Weights of a small mixture-of-experts language model, trained from scratch on English Wikipedia: 11 layers.
Below are experts of layer 6 (counted from 0) of a mixture-of-experts language model. Rows are named router (the router's row for the expert), gate (a neuron's input weights, with its number), up (a neuron's input weights, with its number), down (a neuron's output weights, with its number) and show model dimensions 0-191. Each number is 50 + 10 x the weight over its row's rms, rounded and kept within 0 to 99.
Before each expert's rows: a language model's description of what the expert responds to; "mostly gets" lists some tokens that are sent to it at least half of the time. This comes from a sample of Wikipedia text that the model never trained on.

# expert 40
Description: Final digits of years and dates in tables and prose, such as 201-5, 1999–200-0, 199-2, plus month names and century.
mostly gets: " century", " pm", " census", " ?", " Win", "present"
router:45 42 50 43 44 43 49 53 61 43 49 45 37 57 69 55 53 46 63 62 34 37 44 53 43 48 42 31 65 46 44 66 42 47 35 31 37 56 45 69 56 48 46 49 35 42 41 47 54 55 48 40 63 54 40 64 49 67 43 37 62 57 51 46 35 57 36 71 67 55 33 55 60 59 19 62 54 39 47 45 50 44 52 49 41 33 39 50 46 59 39 46 47 58 39 73 38 34 62 37 46 50 44 47 42 33 61 57 35 59 44 57 49 41 64 56 55 48 42 57 66 47 64 54 46 58 57 47 53 42 60 58 56 20 65 49 65 58 45 54 48 62 52 45 25 57 38 38 56 60 57 40 41 52 46 61 45 53 63 47 50 52 69 58 59 30 64 40 56 48 56 48 41 37 51 37 61 40 61 43 50 39 48 61 51 41 45 46 50 47 60 52
gate3:41 66 57 43 57 51 51 50 75 46 35 49 57 37 47 49 40 53 53 52 35 45 45 63 65 60 58 55 66 48 53 47 53 41 48 58 70 59 41 45 21 52 39 52 72 57 43 47 40 47 50 55 42 37 49 53 47 53 56 55 70 50 51 42 48 42 57 49 54 59 50 50 69 62 39 30 44 52 49 56 65 48 33 41 47 46 41 50 52 50 45 47 53 42 48 48 36 53 58 36 48 47 54 24 59 47 34 53 34 51 28 55 42 45 62 42 62 64 59 50 40 53 40 51 50 69 48 49 64 36 48 61 40 64 76 75 46 49 32 45 52 71 58 43 42 57 48 46 50 45 61 66 60 42 49 42 49 46 44 36 38 37 38 41 68 60 34 42 30 54 48 33 55 61 52 58 64 59 48 51 64 50 49 49 55 64 39 52 54 41 53 38
up3:49 67 51 34 56 59 55 41 51 40 47 60 54 54 25 41 27 45 39 56 44 46 47 49 66 49 45 58 68 52 43 29 57 43 42 66 45 45 41 53 29 43 39 48 62 48 54 49 37 59 34 59 41 42 43 52 54 53 55 39 65 61 39 56 65 27 50 50 53 60 47 47 63 48 57 46 51 59 43 59 58 49 44 46 44 61 49 58 62 60 47 57 57 60 57 77 49 46 50 57 56 57 49 40 52 41 37 58 50 50 41 43 52 51 74 40 56 45 57 45 55 53 35 42 67 67 51 52 67 26 45 54 52 60 59 58 62 55 34 36 32 82 55 30 57 61 56 46 48 44 54 39 47 60 51 45 61 61 41 53 46 40 60 45 59 63 40 43 64 73 63 31 44 50 40 53 60 44 52 57 56 53 41 45 43 65 48 45 43 58 40 51
down3:36 51 34 44 62 57 23 30 44 46 51 51 56 56 54 54 47 60 50 44 48 71 50 66 37 51 49 46 51 59 36 56 57 46 34 54 57 48 42 44 57 39 43 41 62 36 50 62 34 49 53 55 68 48 47 54 38 43 57 43 69 49 51 76 51 48 46 50 57 48 59 37 39 47 44 44 64 26 32 46 34 62 58 45 59 55 66 56 47 61 52 57 55 42 64 66 50 44 57 55 44 41 46 37 43 53 43 52 46 60 36 47 51 51 33 32 49 60 32 54 65 65 26 52 37 50 54 48 57 60 33 62 44 49 36 38 45 47 40 43 57 45 54 53 44 50 62 72 60 56 64 50 55 57 60 62 63 35 45 54 45 67 59 30 36 62 44 48 36 55 44 48 46 43 60 48 60 47 55 26 54 62 39 45 44 54 33 50 46 32 45 44

# expert 7
Description: Tokens after numbers, such as units and scale words (km, million, %, cm) and digits in figures, plus place names in sports and geographic tables.
mostly gets: " km", " million", "%", " billion", " cm", " Spacewatch"
router:37 35 63 34 43 56 40 57 57 51 53 45 62 66 60 34 49 41 51 45 53 58 35 31 51 55 64 62 48 56 28 58 43 58 43 39 49 39 39 54 61 57 55 41 66 34 58 51 48 47 41 52 57 55 50 48 69 58 45 48 58 42 54 58 45 58 31 49 49 51 47 62 52 51 33 61 57 45 43 57 31 52 51 42 60 52 38 52 57 43 45 46 52 52 51 61 64 43 67 30 41 41 55 41 62 41 45 48 45 38 53 55 59 53 44 53 67 45 41 56 67 47 44 50 65 53 50 52 41 40 47 68 50 36 53 56 57 38 64 43 62 46 83 36 44 38 36 59 66 55 48 47 48 43 56 47 24 42 62 53 66 58 69 53 55 57 35 46 45 44 58 28 42 50 55 35 53 36 50 60 40 52 47 59 53 22 45 53 25 34 48 56
gate1:50 49 50 50 45 47 49 56 45 55 37 42 57 81 54 40 61 39 50 41 57 72 48 08 37 48 46 45 55 59 56 43 55 55 63 63 52 56 50 69 58 52 47 50 42 58 57 30 60 47 46 37 49 47 54 66 63 52 48 47 58 47 50 56 55 48 45 44 31 61 45 61 54 68 48 61 50 54 43 36 24 44 39 52 53 49 50 50 61 53 43 43 43 62 61 48 73 37 65 48 55 48 52 41 51 63 58 55 72 48 57 51 52 45 78 55 33 53 48 59 56 64 45 48 65 58 57 48 42 50 64 43 51 47 51 51 44 40 67 37 48 36 65 41 60 42 54 34 61 43 50 59 40 56 53 57 33 62 52 47 41 39 55 42 50 57 45 31 43 53 60 57 51 46 34 47 36 32 71 63 47 44 43 48 49 45 58 42 58 51 52 27
up1:39 44 53 55 51 62 45 63 72 44 53 64 46 37 49 69 46 38 41 56 64 65 37 62 48 45 49 42 59 35 36 55 52 61 49 67 44 33 53 35 52 67 58 54 51 67 36 64 53 44 48 56 61 51 58 22 48 31 48 54 32 47 39 31 41 51 53 55 59 47 51 36 54 41 49 42 49 49 62 55 57 51 63 46 56 57 36 56 57 51 32 60 55 44 45 47 31 57 37 53 45 36 53 52 63 51 61 46 44 44 53 46 69 64 24 42 57 60 53 52 51 62 37 48 33 36 50 56 63 59 45 45 61 54 53 43 52 65 29 43 61 63 41 42 47 48 39 57 46 56 63 44 44 44 62 45 55 33 59 46 53 50 41 34 49 60 49 49 64 37 41 25 34 50 60 34 45 53 48 39 51 61 48 41 42 53 44 71 54 63 51 59
down1:35 56 64 39 56 54 57 68 43 42 45 49 58 56 58 39 49 44 58 49 58 49 56 41 57 48 63 45 32 44 51 51 41 70 50 51 48 40 52 37 41 56 72 51 37 35 38 54 34 43 44 47 55 43 56 61 42 46 48 36 60 59 51 52 39 55 56 73 37 66 27 71 66 54 61 37 35 43 54 45 40 59 39 57 45 73 50 39 58 47 43 45 57 44 59 74 57 47 46 63 48 51 49 42 61 47 55 47 54 48 51 50 60 46 61 56 51 55 43 49 47 58 64 40 44 45 51 67 68 56 28 58 44 61 50 34 45 51 45 46 48 64 60 41 58 40 40 61 49 31 32 52 65 48 28 56 49 62 59 52 46 44 54 48 54 44 35 40 79 55 33 58 34 48 48 41 51 31 62 43 49 46 39 58 49 59 44 31 58 49 36 47

# expert 32
Description: Time nouns and final year digits ending a phrase, such as season, year, period, beginning, 1983, October, and "respectively".
mostly gets: " However", " however", " year", " period", " weeks", " election"
router:42 39 43 51 41 52 53 51 56 64 56 63 54 53 75 37 56 57 66 49 46 42 54 50 47 58 48 60 55 35 43 60 45 49 46 36 59 45 43 58 40 43 57 51 37 53 46 48 45 52 47 49 57 64 43 69 62 60 47 33 56 44 60 55 37 57 35 65 64 63 45 57 44 46 35 64 38 53 60 48 62 62 50 41 44 51 35 33 42 53 45 57 55 46 51 74 60 44 51 46 47 39 50 36 81 35 53 51 33 49 40 39 46 41 48 67 62 52 29 41 75 38 18 51 50 56 55 56 55 47 47 59 52 34 56 36 54 50 56 39 50 59 60 42 45 51 62 50 69 59 52 44 61 52 44 47 57 48 45 54 43 49 45 53 52 20 56 52 39 54 64 46 45 64 51 55 47 32 55 66 50 58 66 68 30 48 45 59 62 52 51 67
gate1:43 47 71 59 75 31 59 59 62 37 57 44 59 68 55 48 34 51 55 61 64 53 61 36 61 47 55 68 56 51 42 52 50 59 66 79 49 43 60 63 69 56 43 43 48 37 54 57 51 69 55 59 57 61 55 56 51 59 38 30 37 44 40 69 46 46 45 49 46 53 56 37 42 42 65 62 55 61 51 44 48 46 50 53 47 52 59 45 39 53 42 50 59 46 61 50 64 46 51 35 54 48 43 58 41 54 46 44 51 43 55 54 54 47 47 32 57 43 46 70 67 49 50 43 40 45 54 51 54 55 56 48 51 37 48 65 37 42 57 40 52 59 54 32 56 37 56 35 70 46 41 46 51 56 64 43 43 41 53 47 52 45 53 46 63 47 40 52 60 51 72 40 55 60 57 71 46 42 37 61 61 49 58 61 46 65 39 62 85 41 55 67
up1:56 63 74 36 39 52 59 76 52 70 44 45 38 45 51 61 69 30 36 55 60 45 41 67 47 50 56 58 42 33 58 45 29 39 62 37 38 49 45 58 46 38 52 57 46 50 47 45 60 55 32 43 43 57 58 54 55 58 42 59 54 47 46 47 46 45 60 62 53 54 52 43 48 62 47 33 55 46 49 45 37 67 38 40 50 54 46 58 52 39 63 61 51 38 61 34 65 64 48 56 56 47 39 52 61 52 64 36 49 59 60 56 65 48 55 51 62 55 48 35 38 37 66 52 25 54 60 45 43 46 48 63 55 58 66 38 51 57 41 53 35 41 47 57 61 45 37 35 52 57 55 49 38 33 54 71 47 61 69 43 43 47 40 47 60 46 38 33 41 52 49 56 44 69 47 40 51 61 59 60 66 50 37 57 68 43 59 54 51 30 53 46
down1:61 67 55 47 48 45 55 68 51 67 44 47 42 41 52 66 56 44 60 43 61 45 56 71 32 46 58 47 42 56 56 36 62 57 48 41 30 45 52 65 56 49 49 64 51 53 51 84 52 48 47 44 63 43 53 42 48 61 58 56 40 48 41 46 45 49 31 46 63 47 53 64 51 43 47 32 55 46 64 52 42 47 29 39 51 47 58 54 42 37 44 53 28 53 60 48 68 65 41 49 62 57 39 56 47 45 59 52 46 46 47 65 59 50 41 48 55 66 46 42 34 35 69 50 42 48 46 52 55 66 57 46 51 44 45 46 56 52 41 38 38 50 69 58 54 62 46 42 44 19 62 54 46 57 64 46 34 58 57 35 43 53 53 63 61 40 63 39 62 48 58 56 63 33 41 50 74 51 49 57 58 49 46 50 66 35 26 38 51 45 35 51

# expert 16
Description: Digits inside numbers in vote tables, percentages and coordinates (the 0 in 100.0), plus lone word-start letters such as a, e, A.
mostly gets: " e", " A", " UTC", " PS", " a", " i"
router:45 48 38 59 33 41 44 52 46 59 70 48 48 68 41 49 52 32 53 41 69 57 30 36 51 38 74 61 48 68 44 40 41 49 46 58 41 40 52 42 49 58 45 47 72 32 58 51 41 51 36 63 52 62 40 47 59 61 66 47 53 37 58 54 37 54 57 67 40 39 44 52 74 51 47 41 49 63 34 52 67 47 55 35 67 65 52 42 48 49 52 57 61 56 54 61 59 61 47 44 39 43 46 42 47 58 53 45 65 41 63 21 57 53 53 39 63 59 49 58 49 56 67 40 58 52 35 48 41 53 40 47 44 39 31 31 43 54 54 49 44 52 59 53 51 55 64 65 63 56 41 40 56 57 43 39 62 49 68 50 51 63 60 62 56 47 48 45 57 45 64 49 46 50 32 41 52 42 59 58 49 49 50 66 53 44 32 60 40 44 32 56
gate0:68 53 51 35 53 31 42 39 67 36 67 62 55 62 37 31 53 57 48 49 67 55 64 49 75 57 45 62 41 40 47 52 55 48 61 68 48 53 50 42 69 67 46 53 33 53 58 32 49 62 48 71 40 50 60 58 55 55 50 46 67 30 46 66 52 50 36 56 65 46 39 57 38 41 49 44 46 55 41 45 39 50 48 65 36 35 50 46 48 52 54 43 36 52 35 54 35 62 58 55 66 47 33 44 47 50 37 38 42 61 38 45 44 57 50 35 50 47 51 51 49 52 58 50 37 50 63 41 63 45 40 54 43 45 61 65 36 57 64 45 59 64 76 46 52 58 56 59 55 46 64 58 55 53 73 40 39 76 52 45 72 53 53 55 66 49 57 49 62 45 48 54 58 58 59 49 42 45 40 45 46 48 48 71 64 52 51 55 51 56 53 55
up0:78 48 55 37 43 25 51 41 56 51 61 60 62 53 30 33 60 59 46 57 69 46 57 51 64 35 49 56 38 31 57 46 56 45 57 67 53 54 53 44 64 58 46 60 44 43 63 46 45 52 52 63 40 52 64 57 35 58 43 41 64 40 43 61 56 55 39 54 57 42 35 54 45 41 42 34 48 56 43 43 44 51 54 68 53 31 60 47 44 50 52 44 55 60 34 58 43 57 51 49 69 53 33 44 54 46 47 49 38 60 44 49 43 48 48 42 49 40 56 52 32 52 52 52 46 45 56 46 60 53 38 55 47 38 57 60 57 51 66 51 65 60 73 47 48 63 52 60 50 47 60 54 61 59 60 32 37 73 57 44 77 36 65 66 68 44 65 48 63 41 43 54 51 61 57 39 50 55 39 46 41 45 40 69 66 50 33 49 55 61 65 51
down0:50 51 52 49 53 56 62 53 40 62 55 54 61 47 58 45 52 38 47 50 55 42 37 53 43 46 45 48 63 59 56 62 55 52 34 62 67 44 55 40 61 46 36 67 48 56 42 55 64 45 50 63 52 51 55 27 58 50 32 53 45 59 50 49 56 39 75 48 35 39 40 36 54 37 61 46 46 43 40 41 55 57 56 40 49 34 60 53 67 33 55 54 81 61 40 73 60 52 55 51 58 49 51 69 48 57 59 58 51 60 51 55 52 58 45 59 51 40 70 51 35 44 47 57 50 50 42 57 30 53 57 40 43 51 72 45 40 61 42 52 55 54 63 52 45 40 51 59 38 52 58 58 71 62 49 49 56 54 52 60 55 49 57 52 30 34 41 59 33 35 42 56 82 51 37 31 66 48 44 28 44 47 68 59 59 57 58 51 53 49 42 36